config = dict(
    n_layer=10,
    d_model=256,
    n_experts=128,
    experts_per_token=8,
    d_expert=48,
    d_shared_expert=64,
    activation='swiglu',
    moe_layers=[0, 1, 2, 3, 4, 5, 6, 7, 8, 9],
    router_score='sigmoid',
    normalize_top_k=False,
    routed_scale=0.707,
    balance_loss=0.00285,
    balance_bias=True,
    router_cosine_scale=10.0,
    init_std_router=0.0179,
    lr_router=0.000398,
    vocab_size=32768,
    norm='rmsnorm',
    norm_eps=1e-06,
    tie_embeddings=False,
    optimizer='adamw',
    lr=0.00112,
    beta1=0.9,
    beta2=0.98,
    batch_tokens=65536,
    seq_len=1024,
    train_tokens=612100000,
    steps=9340,
    dataset='wikipedia_en',
)
Below are experts of layer 4 (counted from 0) of a mixture-of-experts language model. Rows are named router (the router's row for the expert), gate (a neuron's input weights, with its number), up (a neuron's input weights, with its number) and show model dimensions 0-255. Each number is 200 + 30 x the weight over its row's rms, rounded and kept within 0 to 999.
Before each expert's rows: "gets" lists some tokens that make up at least twice as much of what it gets as of all text. This comes from a sample of Wikipedia text that the model never trained on. Tokens count by the router's weight.

# expert 68
gets: "9", " |\n", ")", " (", "',", "\""
router,218,218,189,218,182,250,201,214,181,190,204,218,179,187,153,205,158,222,125,136,214,175,249,172,191,189,194,182,217,203,235,193,186,206,204,185,242,210,193,219,209,222,170,186,212,133,164,173,192,178,216,218,202,109,140,168,179,229,182,192,175,250,227,217,178,223,238,221,117,227,180,252,195,203,157,180,177,218,182,220,192,149,226,153,193,198,245,178,267,209,172,176,165,225,189,200,227,156,186,241,199,190,224,231,178,142,209,212,218,247,226,215,237,167,210,179,216,180,201,192,225,187,194,191,202,260,179,170,235,196,236,244,180,221,173,247,176,217,209,188,210,227,140,160,160,204,153,166,197,120,165,244,234,215,177,191,182,218,203,188,211,149,237,193,205,175,179,221,228,168,248,236,226,180,217,226,180,207,221,235,178,208,202,210,231,158,233,194,184,215,137,245,209,231,188,202,202,215,168,166,235,192,166,212,194,131,200,193,207,250,167,177,190,249,210,268,207,223,184,172,244,212,197,235,174,172,230,172,223,181,134,204,199,211,194,265,184,220,181,163,193,217,202,219,259,226,223,171,229,160,240,229,148,187,163,196
gate0,160,190,202,157,200,135,213,199,262,206,180,181,198,165,168,200,198,270,158,180,149,201,200,195,201,199,250,177,172,188,196,241,200,197,211,117,195,179,208,203,222,197,194,182,176,203,200,202,159,200,197,216,191,223,212,187,229,279,240,200,203,214,209,224,185,217,201,172,207,180,194,201,206,228,180,180,203,228,217,163,215,201,200,192,207,213,208,139,232,201,210,150,200,206,202,163,198,189,196,199,195,182,188,201,192,127,221,216,210,218,176,205,196,218,196,146,218,211,199,212,227,205,184,232,179,152,206,186,305,188,196,287,221,190,134,256,195,199,217,197,195,200,194,197,189,197,200,183,235,201,194,220,199,177,145,246,206,190,191,194,197,195,188,164,200,231,176,207,215,167,210,238,118,139,215,201,201,205,250,206,204,208,213,199,211,222,164,194,216,168,186,268,199,214,210,195,177,217,179,176,186,210,248,194,146,166,218,183,268,281,182,307,192,273,201,206,146,274,179,237,203,225,104,206,199,214,207,215,200,186,202,222,133,174,223,219,224,127,144,197,205,168,185,197,200,207,219,235,230,173,264,225,221,189,200,198
up0,212,221,244,203,197,134,205,213,220,204,197,200,205,214,186,199,239,225,200,169,159,207,191,208,201,193,227,196,202,202,226,201,228,202,225,257,220,228,198,145,184,184,173,203,222,200,263,153,186,197,177,193,177,219,167,167,196,199,222,177,216,207,188,236,182,171,192,160,207,200,169,184,198,160,199,184,153,152,197,142,210,169,199,209,191,215,165,220,272,198,205,208,169,180,199,194,200,201,205,190,91,177,167,188,91,200,194,209,202,202,236,147,276,213,189,206,251,168,164,202,213,242,207,201,220,193,184,180,197,201,213,188,199,204,223,216,193,184,183,165,195,200,200,257,216,298,202,199,197,201,208,270,222,219,189,193,196,194,204,204,199,295,209,258,200,201,210,208,203,231,203,189,229,205,208,201,108,196,188,134,200,234,182,168,128,239,199,200,196,240,155,182,187,268,230,196,209,205,197,244,199,105,183,233,208,216,177,197,184,198,213,116,188,191,195,153,188,200,199,240,194,186,199,225,168,167,201,200,251,218,205,272,191,180,233,199,209,254,195,166,280,143,208,199,209,209,199,199,213,200,206,200,210,196,236,145

# expert 26
gets: " ", " (", "\n", " J", " K", " Q"
router,203,161,183,207,208,220,210,237,193,185,188,212,161,257,199,183,182,273,138,173,240,200,246,160,217,192,156,141,242,156,214,189,214,195,181,181,215,171,188,153,232,187,151,213,189,225,183,226,229,187,170,234,224,157,174,204,168,193,174,221,196,208,172,238,198,187,195,236,149,197,237,202,182,241,192,168,213,216,157,191,179,147,205,167,262,179,187,173,231,184,191,198,172,203,249,230,226,159,233,227,174,203,195,204,219,169,231,238,157,207,253,248,256,146,172,188,217,171,243,177,175,221,158,142,213,226,192,218,211,181,191,212,159,187,124,250,127,217,224,145,169,156,180,172,145,242,187,218,187,184,161,214,226,221,149,239,219,158,187,230,211,131,184,198,184,173,188,181,208,188,181,227,230,183,193,240,232,170,232,188,172,215,180,154,159,166,216,226,189,213,155,205,156,175,209,179,197,215,194,189,210,218,154,190,238,138,162,176,139,240,220,222,233,205,199,263,176,164,225,233,193,232,225,212,240,156,189,186,247,197,190,236,191,204,197,205,178,191,210,160,222,193,216,219,224,248,237,208,226,141,245,214,207,191,218,202
gate0,202,208,162,125,187,202,146,215,202,163,200,178,206,204,210,222,43,196,167,218,211,201,168,192,259,198,167,214,175,183,199,217,201,205,205,239,202,216,265,263,182,197,207,157,218,100,199,198,201,165,190,163,214,195,182,229,193,202,205,244,190,199,167,149,201,184,164,222,189,242,213,232,194,229,104,189,179,185,212,189,185,171,195,208,160,231,261,197,176,123,197,194,168,196,188,205,254,195,195,174,153,197,202,185,202,270,198,200,197,152,208,192,205,144,170,202,192,235,190,209,188,208,176,157,196,182,226,241,206,253,203,208,191,175,207,197,206,213,272,192,190,197,203,202,214,192,160,117,209,192,194,203,186,215,201,165,187,203,168,208,200,157,193,225,189,232,158,197,131,196,138,211,167,184,214,222,196,181,177,204,199,214,241,201,204,122,204,180,198,198,193,199,208,203,212,202,199,200,201,199,173,216,175,204,189,200,217,193,94,201,202,201,203,250,246,180,201,199,205,173,172,287,206,195,198,203,133,177,197,214,198,183,203,210,201,213,256,163,203,218,195,216,239,199,185,203,201,165,129,162,185,178,214,203,199,214
up0,221,199,298,198,207,196,222,170,208,149,248,209,163,179,201,206,159,200,202,231,198,220,187,196,200,197,202,205,223,206,204,195,234,239,210,196,197,213,166,156,160,209,203,196,107,202,185,284,218,204,184,161,199,168,205,199,200,186,199,165,187,202,208,208,200,316,197,230,232,214,200,201,276,133,226,200,216,192,200,235,201,190,147,191,216,188,207,253,196,263,204,194,200,219,169,241,134,227,194,248,241,210,196,246,186,200,232,207,179,198,271,215,192,187,220,207,202,160,140,178,165,215,200,228,195,242,198,176,257,205,118,200,196,233,202,228,191,200,159,206,202,198,205,203,203,200,204,260,183,204,200,191,186,180,222,203,239,208,199,227,188,182,173,198,172,178,202,216,197,223,206,79,227,204,174,164,173,209,197,177,191,190,198,180,190,218,292,222,203,197,197,204,204,252,195,195,282,196,165,167,185,168,236,215,172,203,187,205,273,193,270,222,197,189,198,194,199,197,199,231,197,195,179,211,211,200,164,175,192,195,229,201,236,205,240,258,105,199,225,208,180,205,202,204,212,157,194,204,201,221,207,199,238,199,171,259

# expert 54
gets: " (", " ", "1", "==", "|", "("
router,204,178,214,224,178,206,182,254,157,167,167,203,170,239,196,227,145,223,151,196,207,208,262,205,224,172,135,227,249,171,259,209,218,231,186,191,166,178,233,145,227,195,141,212,211,222,214,193,211,189,208,220,214,194,170,185,193,179,151,215,194,214,188,214,189,218,194,174,161,238,119,231,207,170,168,190,218,218,143,230,206,147,230,169,218,215,220,215,244,201,190,201,218,197,192,196,229,189,162,237,234,215,203,230,247,211,283,223,177,232,263,249,245,186,197,227,166,198,195,211,140,213,195,206,257,197,166,211,239,219,223,193,227,216,195,243,162,214,198,162,180,148,177,222,96,200,149,223,174,152,212,229,187,208,149,227,207,174,196,188,192,147,243,212,195,199,174,184,216,171,181,236,209,165,204,214,218,157,187,255,230,191,181,203,172,199,221,207,214,192,176,215,189,219,219,210,242,198,207,155,218,199,190,265,186,141,167,203,166,169,212,214,271,248,175,257,218,182,218,185,213,221,212,193,200,181,129,255,170,205,219,170,188,160,217,234,219,242,189,181,186,214,266,236,199,206,222,160,249,184,220,212,213,170,177,189
gate0,198,205,135,204,210,199,199,276,270,196,169,199,178,196,241,206,190,207,215,211,233,177,201,190,204,188,162,153,199,229,195,211,197,209,144,204,300,218,210,187,225,200,176,208,196,192,201,193,194,221,244,258,200,200,90,217,241,200,213,209,213,191,194,190,176,205,181,202,205,214,176,205,238,191,196,171,215,165,152,215,193,180,159,286,199,192,217,200,215,183,240,176,204,199,213,206,201,212,212,179,160,179,264,187,199,198,198,162,245,204,200,213,200,200,205,200,187,307,198,201,158,201,202,226,195,153,228,225,203,200,208,203,203,202,186,200,200,187,228,226,198,213,152,210,217,200,200,180,199,199,219,187,203,213,199,139,198,237,204,221,183,199,174,199,173,71,193,206,238,197,183,225,201,205,195,184,194,190,167,224,224,213,232,308,144,210,116,166,180,176,113,218,190,207,226,204,149,200,220,203,206,183,228,201,249,198,223,204,207,200,200,202,232,215,191,207,184,124,201,208,135,283,211,189,201,201,202,208,206,179,183,185,150,159,197,190,201,216,112,204,200,245,193,208,221,165,202,194,200,200,180,182,172,171,125,218
up0,207,199,209,200,205,238,188,261,200,202,220,164,202,231,210,201,216,210,209,222,202,248,203,195,234,171,223,208,201,201,199,202,150,188,85,189,216,202,249,174,201,145,301,156,177,231,235,177,208,199,230,214,230,232,187,210,105,114,223,231,210,280,199,177,196,201,192,201,192,202,169,201,155,133,218,192,223,195,204,197,192,190,202,214,201,183,151,198,219,128,136,194,198,180,247,205,197,182,203,176,205,203,193,225,201,198,242,192,216,239,196,195,260,192,165,231,201,242,201,201,208,198,200,167,156,124,198,269,186,206,207,197,205,197,180,149,251,183,190,194,201,122,210,326,155,193,234,192,191,211,262,219,240,207,179,174,218,226,204,172,201,221,190,204,202,198,199,207,222,197,181,248,197,220,187,200,230,201,200,199,215,128,203,167,117,200,190,186,202,181,215,170,181,202,208,198,195,187,213,189,179,222,202,204,170,189,201,163,200,233,188,210,205,164,198,177,198,188,204,208,182,198,217,210,273,192,146,202,201,179,209,186,198,191,152,200,193,210,140,163,198,204,198,200,208,126,182,206,229,198,200,196,194,195,115,201

# expert 9
gets: " ", "1", "2", " September", " May", " April"
router,211,193,193,165,181,258,191,211,215,181,192,196,178,217,176,181,230,232,147,191,202,219,163,200,235,188,175,186,200,155,186,212,203,215,205,130,193,209,199,235,219,198,201,246,200,170,193,198,204,190,170,183,228,178,148,103,202,234,158,200,177,262,233,273,175,246,185,189,184,203,182,202,177,200,192,149,230,201,193,232,192,178,245,155,195,119,218,169,187,163,187,173,134,187,252,184,254,173,237,266,212,233,192,203,205,167,167,241,183,199,222,260,236,200,190,168,203,174,180,247,213,174,223,149,249,263,198,189,182,254,176,201,212,243,205,250,172,232,185,147,177,167,194,228,131,238,178,191,171,194,161,236,229,191,182,247,198,190,218,211,176,170,198,252,228,165,165,188,230,114,224,195,259,206,216,210,183,198,223,199,206,204,188,197,177,192,207,217,224,201,227,229,183,199,163,208,175,184,171,158,225,191,170,214,232,158,174,188,210,262,158,200,220,236,204,183,194,212,206,209,188,185,147,213,200,217,210,167,181,177,196,215,226,232,181,211,237,172,270,231,216,204,231,199,232,250,233,200,182,152,275,207,189,223,184,152
gate0,227,166,157,200,206,244,187,238,190,179,214,262,187,195,201,263,223,249,181,146,200,200,200,206,194,206,180,200,295,211,125,199,205,270,176,187,197,186,248,164,145,218,164,226,250,202,199,205,146,214,187,194,195,199,220,200,166,298,197,198,220,196,170,211,195,212,195,132,200,240,194,193,226,198,202,196,193,222,121,197,157,131,209,170,200,191,200,184,197,330,233,249,184,142,217,179,203,190,197,214,185,222,194,215,209,206,192,189,244,206,196,203,184,200,191,197,172,154,155,261,173,204,203,230,217,163,199,203,206,201,215,204,187,198,192,241,182,237,201,193,238,199,201,189,192,193,196,190,202,152,262,255,175,223,200,171,200,157,193,221,263,181,198,218,206,228,201,174,246,183,210,233,191,175,199,176,156,141,198,170,201,176,200,207,238,206,200,203,159,200,191,203,170,196,198,195,218,199,201,242,205,158,194,203,204,200,180,142,174,265,199,181,207,159,157,218,186,199,226,175,237,207,199,176,209,214,181,195,123,153,240,193,244,192,182,199,170,193,200,267,216,209,235,242,210,210,194,221,192,171,230,179,198,201,180,301
up0,195,180,194,237,197,206,206,150,160,202,183,245,193,175,224,225,224,215,217,169,149,208,199,221,177,201,200,259,163,152,201,191,173,204,177,190,142,227,235,181,195,201,315,161,172,191,220,203,190,227,181,235,202,206,209,269,127,143,133,177,207,238,196,211,128,283,218,170,211,201,233,163,201,200,216,149,204,207,199,184,215,198,249,177,200,172,192,126,193,202,211,186,234,200,217,298,243,208,208,190,207,201,74,244,203,211,197,204,201,151,232,196,104,203,142,207,141,194,202,199,193,207,204,216,185,167,192,211,223,201,185,209,270,202,200,193,185,199,152,210,216,198,191,166,194,178,183,189,168,211,191,194,206,189,200,213,271,174,200,198,193,214,209,180,140,199,201,172,225,189,213,169,201,219,201,196,198,174,222,190,206,178,200,267,242,170,195,200,200,191,195,220,198,185,198,174,196,178,197,200,199,208,201,242,222,190,194,146,169,204,173,224,140,212,212,216,189,276,202,201,206,238,210,197,211,192,109,198,188,242,219,148,209,195,203,204,174,194,202,203,224,209,260,184,195,181,180,218,163,158,223,212,201,190,203,204